Weights of a small mixture-of-experts language model, trained from scratch on English Wikipedia: width 384, a variant of Adam for the experts.
Below are experts of layer 2 (counted from 0) of a mixture-of-experts language model. Rows are named router (the router's row for the expert), down (a neuron's output weights, with its number) and show model dimensions 0-127. Each number is 500 + 25 x the weight over its row's rms, rounded and kept within 0 to 999. Numbers have three digits each.
Before each expert's rows: "raises" lists some tokens whose logits its average output raises strongly, later layers aside. This comes from a sample of Wikipedia text that the model never trained on.

# expert 1
raises: " age", "ician", " exist", " young", " origin"
router:479486433502549465514497509523530492493454553513506507481487526484486543487492484495475554533498494526490535465531543506467513510424485491512466523465481524513473478460490507525493537483475513456546478513516476492466490483495499509444541493507521520518492544536518519484495525523501551523502475504491507503522509514448536519503531529563521493523474480488485480502488497518482496480513
down0:496522488497543474461526508500556509457508513532510531472492486523497510509484526465496468477501523518547539478525509510493503520504491496472508552508516488504480507488465498530487505465456511468529514483500528507520478505477492489550523501521511503458488487527512484518510465490447478482466488508499466477480504501490505484482486461554537500495494503472464469457527474474518472545514
down1:491489483449474481547498508484500487462526544501491476493504534476485503499530564490517549525477531485554510487481513529475444491494535471490485503541496521495518474513505481515505519545525518489491560492470480477505520510475501452519497487500492469479493507538486520478506503513515523478478495488428490511504515513566531491498491523513496462489545467505505488512482534512501531534451
down2:493509515462483527508472523523481487498542545508473473495501507491554448525466510510470507484537495501471516487473496533493523486529526480481472501514539506466468521478511463493470471500532498516506479499480550514501506529513531513484492478510522522491509475493496498492506522511532495480492548453489533499550499543498527488484493481461497496514531504531472519496481507472500508474523
down3:479518466494458503484557490493463509480530511512535448470504510455501474498465537500485481444459507503486523495496514482519544505537458488510491491478509557487482518472512492475517502482482505502490482494524488501485496495529500488490499489486489491497449476522453477474516481458502503488512531519479469496528503484480524517506468486490475520517543518483425493484511489474485455522512
down4:484504481511451495519495527513519531482529507502495510471510494484462488553481474485468512512477487527489516478515518491517520485518459560500504479507456529480543530488474482518479517483534492501455496510499523502507546521512459528488537518497499514511509499495503530513517543537544525501477514533504528508494523519474484494477488502520480483498516474522535513437499433505483462479471

# expert 7
raises: "]", "year", " result"
router:518525470512526490495538518509479524442497541517554493473529546509504492488467447479498519511500559543518526510509512506501502478441534552533511520499540539547478512451445521483469493503490550456489467480491509507466469459511488495492489496522499493528462539490509513469466518519528460479460510489495533480556497482486511519522493517527541490506526483486498494524536494536472547510504
down2:497497512506489518491508479512497472511545466513493492475525484472520487513490504490503526472483519476464515516459521519505544490539488521457479472498549525492493497463524477495482499502483467504520508502533526513475496468496489521519520421490506468476489469462492514526510524528494534466492490460484525508510526566543436528502463490495528554506490537529497494494504516478544486454533
down3:518508525490488513504542478515469473515522542495514471466472519496531469533518551506460515466486494525483544526512505463500525513507472508502507458481491493514491495491524520466516533479479495487490487457540520497503523498474510489486557516516453463494430473543477471511520494497505537511530490496499464495519461504501515485484483485462525523505560534504482494464482482502533448539484
down4:493534482515494453491476490511447436492526518502457481479505480515472455495463533482544489505523503502498473479517552540532444477501465470518501503499521470479488523508456449521500511527505479480526493539471471457523472499480549484501508508532497473492515481481496514490504489528497513531451525488531469502498465561499475489514510487554479490533522465498481476496513487506498537517457
down5:563518524462505510498494454548465471522501539484508510464516498478515540516475425481503500507530530505501504510464535540476474530540497505496498452500487488520478466483486522514483524473488508436460489512511482523506532492507521527465509502482540493512469480541521489534506471516516519507524490494491471514437494544529506480525494519467517537518534493523476473532487471498486523484483
down6:499489511502505525492454514522537488526514520506493471521510494502543496485507475517497535499493486452509538528529504512461580471505512494501523502504493484492503488496491539513485531512493498487468436473493515493510488531491477506481466482504527519486542530522536477469502485453493479489479501504555507469520501479503547472495524457519549450478498473502458506500468504528507472498474

# expert 11
raises: "ér", "ologist", "sor"
router:498499506527516463518536522528512451531520501473498518504469482506486529484499472500461511554545486546502534481523468461510475467488482503532493500518474546512469485516475456480504484457505508468490533490556526510489517441529494485451504532525525500503462549465508534476494493498481538488486471428523484489478467463469532477500531530558497457499501479526503458522478466474537496440477
down0:492513498482484512478577536574499504437526507513502513452485494491503482530501498490446484490505495562536497494523532493499453469563500476504483528538501511519522523500510473471504482460480540537507533522522515532474470504511477525556488467532553497493477503494472521484525501503466487500496455496504497477461503537485530505470493508504508481501501510497485492491531495506510513520463
down1:494517513490527508511529513495505504496508524499514482511483523519511515459499549510492505522481517449535470472485488524468475524520506487527487540535497496516523494484482518492478507530503551510479527514483501507478532519493551484491543521492503510446499500545517510474546482485504516509509469541447494513517519495557523522505495528508479534520506470513461511498496505519498538493496
down2:463538470474519512492526546503511456481524535529501445537527517459498502521449511501523544498494477521441501524479532482526512490508528494503490511510518491530492456509501460538520521519473530517514506482494512518466498543488496498527462481489481511499502493496485503535514526511500483502478491463487473506510488507534470544493447524500540538508494529494465532523506492466500543450535
down3:530507505478490509469525516491486514496499516479468463488486503529512503491483554505482521430464504504511497527487486474518497460527490502473500511490489509573488502479507498519492485495472497448442512505516470508500506496507522515465494491508444494469472467528469481487544463518460514464515516508527546535483471484511499484477505496497476557488542550495499491425499495521491461548503
down4:541529487475469467536500517541487478503478520512460474473558498497494468531502532478556520531509481556465533487520455501487520479519510525539489513481469477530520508513481475528523532490562467519476507532487510476499530489513464497514539510504500508508493503480454481536466500495539505485522531519539495492494469541510471475460522525531463489535535475480480506494524470532478523460439

# expert 46
raises: " UTC", " Mean", "sters"
router:491458481471510480541499496515493510523501539496510469488487500512513475515493489487507523484568520508548542508519496473524471492492477526498491506532519506551487457469464507493525554469483475470495521470525513526458488447472506505471493494532500474524474521478535520486530514539464494518491474482530488482488538522478529490508485529515535463531484468461497434523488472521482515485484
down2:513570531517494514550509469524491478486510492526493497477517510469529501453483500531478511477527505486479507501481530502471526460486543494444491485523514506496476542482504497486460494490498496510553475511531542494465515476520476477494512463516481504490488501495463493490497535522464491521501494397514523529511464529518506500510524462512485530474489498490479532473518495494498545471505
down3:513534478522468523468513514506504488503494521513519480476489508509510512472518513523445507446453515497492502517496524477516516495516474506506503497508507514508502499505546512474505454478493530501490498477506475523488518526497500465460520499498507494504453529495475505479492465465511538505515461530488500517492512459488522490531481494451494514499516515523495518440486445477513432490496
down4:496526497476499481486473509524472466533502503469466481501489475505522474529463486493538499513523496474486509534504493512480478512453507505485489478516500493488502536470493456490469508497503501545468570548520516511547496477464483474481481507487514460518480518499454474457454495530550444493479498479532531470442509503497490489530517498496518488522531486497481506460501488516486523507504
down5:564489503492494481506475470521504493518507529531522511482501524532477530527489514516471489477497546525483490538479515497446442541536487488512460473482441511493489418522469502559495538523481448477498501521498469555520508507485534501476492468488530473478460485520488476481541482463534482518485498493507485477458533518500475470444496492505522515518499487502515509558462475515513503505478
down6:501488526501510506501457499502513520518498512509503530524507520505522531484524472550449505504506531466513551547502483477482534495519480510497518467499483508493507513489543501494483489512480521526467437476467477491497465494514527476499480502476521506487547517514546451489483472479475469441506480494483496509500501482525489492513521470469529438506510483508467469488483458489492512497522

# expert 17
raises: " himself", " age", " his", " titles", " him", " defeat"
router:533502502524543457515473522513530463479497521502496512493496500481473534526475477501479518517519497500514485466565527525514467461465451456503479489505492540480470512472473512490498475472501519500480481496516488512502495499495488507445507499523531478512511537475506496492482521486487476505508515511490496533507516488471542508489536505534538473473515453482500491514462526507530529493510
down0:475526474500482483455533525533493497508491456496514497506523457475507475505460467471475497522491503515498516450514484498466489538491483505538481467475491481538515491540453510490526504466504511521506537520481512532500505448542524489540507520510519544490493513526516507528497485466526462508500474493511464504475468538479502515489506480572530494525466528473485460468539490496499526547493
down1:495570499498510513529468494512488471464538522527466465486490497479513476490496493485499526482461502452564566484474515498484496536465501477475502495553492487493502506493471501488506466538550461456489536502465480471495496478497494465525503500493500479477488514518493495485506477514485541531484480521494475498509520496546495515487470512515522475508512564520476531479497513503491528499520
down2:482512459466511519482520534545490481508479519487506459534520484502508488512486461529522526454497485530448482523461493521483544487536558473517473470523527509514454519498500466493516528462511473498529470516511545536471493514500510537512473469491501505535503496483485465495487520513542507456498481494497475504519472506509470478481491510534479542461476535499526481515510505497531493438514
down3:513473487519504484476551500499477478507526517477505486483517498548532524531500501499474528452447508506479502496502490501484532511505493491516514498454506519475541492471527502490517509491451511505499519453522488517460521500487531495510505493543492496508458499518477495498536455503439498495559533523517514527498487508519498479497473481463486488499571505482477498454499517449525481519461
down4:494489523519500530492468509450508470473472510533491517487523458491487531513505491488489515514487576523510510497522519496490475497471457490511543470467489487524491510496544531533532510476513489534516488493486504488517542512494471522503454489499464462508512494498483506533523511515504492490468521474494501473475503523519503509504539444535529504528527507497522524528530487547494504517456

# expert 29
raises: ",", ".", "y"
router:494498509540526511473516516507512467461513529522487520502496517491486492494504462514513491479480505544509509458516522513491465489455459514537505534486469545507481502511454505527495482454489528493455499506461492500454475440499511527496533492515468488505470540463534531498467515526474494494464497512519519506519535494490550513492545495508541466493485508451492488541488453511544508513521
down0:470492529510488494455517535525459471435505510499500524486452496492530484523489494485476525532530522501543541479487516491515447511515493496481467502532514493492496506471431512519509505456498486510507512490527504476518524468490462520568502516527527496465501470498495476508521517518494508495515496488472483442485506538511529547531500486518491527506476497472525491480463467492498461535501
down1:493519488485514522556491482470472459494539515532473499485489508457502505509473524524534512528470498483548508457486481536439479527464504490538501527546523477500498521520506527511470500499507547512503529546498503475530512472513525486508511525534482481467499522517527534474511479480486510515504496483496537543489484499528509507536487537490533448492550460512541529509533500518482501533510
down2:495523496477478535523481505508536473489513519469488472515514498466516468479479514489487509471490501465487474506496506533499514474515542477484473456529532492497484477499513498476505483501515510515487486500503495500491551496497466493447498482504524491492528493489476481519519532512523522495480460460511540497498483526525440505549480546513492515441503517524491527490475477456459511417524
down3:519545483487504517437528523510473480480523541499505497507487501522523522497508490517464481496465501514521540503537532497488526526484503489471486460482520513536481515456498505498487522494447523494477498490504445476467528460508560457454543454496462475499453483515445473493515496503511516463512503474540533488529470486500469495499473469461521505503529541506481496450529498481513506489500
down4:484498489507496469501470546497505470500494532499483506480508477507497461521491509514506524499514463506477514507540488493535501490538503521520502458500493471494488530510469460515469521471499433494475509571483517455475527495479497504485493515512489520497473490475471467497474501461553462486459521521489490518506531535512491540486560514536482500530557516472511517501489484536471512494449

# expert 2
raises: " season", " seasons", " ​", " grade", " debut"
router:472482537527534491488506551498519534503522487509501486460481514488463480500528462459493512504522495494515543508556468533490437444510500509483444495492510566564447478452466500469489525497505476492524511498500480534497502475499486477479527441511481512520508526527470518508488480521479504480498495503519510512527471523485524528490523508495548476481507500502541489499465481508476472502475
down0:502524484522475493494515495509503505479557483497523530553512484532520506483476506453481479494533526479522507497508517476513458483541483493520478511530510478475518530485452545497496504502492527541527530499515498516555497492475526515522505511477476495542542477509487490497520482473484480460510493462443476481528456516469467456490493477564539535512477501495521496469499520512475478518507
down1:497516518488508509511517489499481522445509502538506484462509499496522496458497521525538539510493526485532514466467504562501497530475471513504514527543438467511479502508453502478490488505488513499480489523492479489510520480502544469518523509529511500499530536518505525474497521508498493505519525468457501517536496444552511506534494570515506509452520457490496498488504478511462547487488
down2:498550476496483519501492516506495513470539512494467521500527497478485496500500499537483531459484470526481504502471502490496508479480526497454485447531497490501464532491504474499518513529516504515461500546515482524453521515528471545506533480477488511490492491502480434499503539528510500461486512499483527485504405509477468495487480533461530549470471471499481510472505523522505539451523
down3:533539503531512512444548539491500446511546498494485473498493521511484479486464511455475510461504496530482500490503534465477531519497467503503485486501497519496503503494490493473504531455497536515470502476510450516484521451526528513479527481494498480486448489506476473501501465474501510452529506513481496517517467483491497520500482518460506489501537557497491511478517467502506500522521
down4:500492517485462460464524559478468486468526475513462517505486480483511479522507454487521512563542536470514531519553516477488487475520458503528503452501514446519504502500502483503448500475468476517537531503507494462541485440478494512506510518532521517520436489522480517535481517507556480530489480493526485484476464520533513515516513481504497484524482459505507464528506511496519509517507

# expert 19
raises: " chronology", " Year", "lov"
router:546503489501509465496511506514524479475486494504528501507481520524444481488502499491479531474513500515482523498534475474471500503475514510518483498481512546510478474505475488486485501446532547508494493491514519543496518447527482466426520510516552484476499532484488496482494499482460529488477505484514489481497518478468504511492501568549529450462518477501500489482488459488483518479519
down0:462498461461477508466562526535488509476492503517498524481536480513529456528525526470492468469510467482534516469520528529513458515528522541544499476508492499508538512493399494478494482459471530506501531512503480499496508487488501509513528535496499493487505454465492477491525497479507516494482478487494525516506476538446538515470496465532506554482468511483490504445504502502525507511489
down1:474519529499517503542490487515504510477546525517463508488475532502507550488516507510539533505498543476526506501428508475499490491478517464472551543515486473516520519513477500514479512486549516489518511480482469497495499525513519492542500495478507521512516473550535508474498522487485511507492518539463495495524544494517524499476482487505505523479511493492495524473464508481488547485514
down2:453485472516473514519503486512505497506542513513517495501490450482547482509451518518496479508498478493490464503460496529527512468530508481483468513560510488531472548489498450494477523488520509533496484458505527504482552489527485515466450479516504489512489514484495502479496486510518497497529522501457478512474512487567464529498518497496471525507473476505482496537468510448516480489532
down3:516507489470483537481546508459497471474501521514492497492501503532496499496519459515499479498472532513480511512465482464522570490496486499488481518492474557502494509453461476521500482479487532566503494458523490498473550529501514489501517497485462500475472492476462499509506494493440534446525491515539523493489476473502520466498494509457466527500557521508491498492522446468522451498485
down4:490506501497540425505522543506488456468516522554496550477537452513477451484513526463519503479499542498477474495510503488503456475513450517483555524495488482486493522538500499544498530472502440507502463541493490444514543479488487483486496519508433492513489529501470488523470475539574500551504547508492503512498469509508523523483531525514470497532519490483490518501537476535483511510493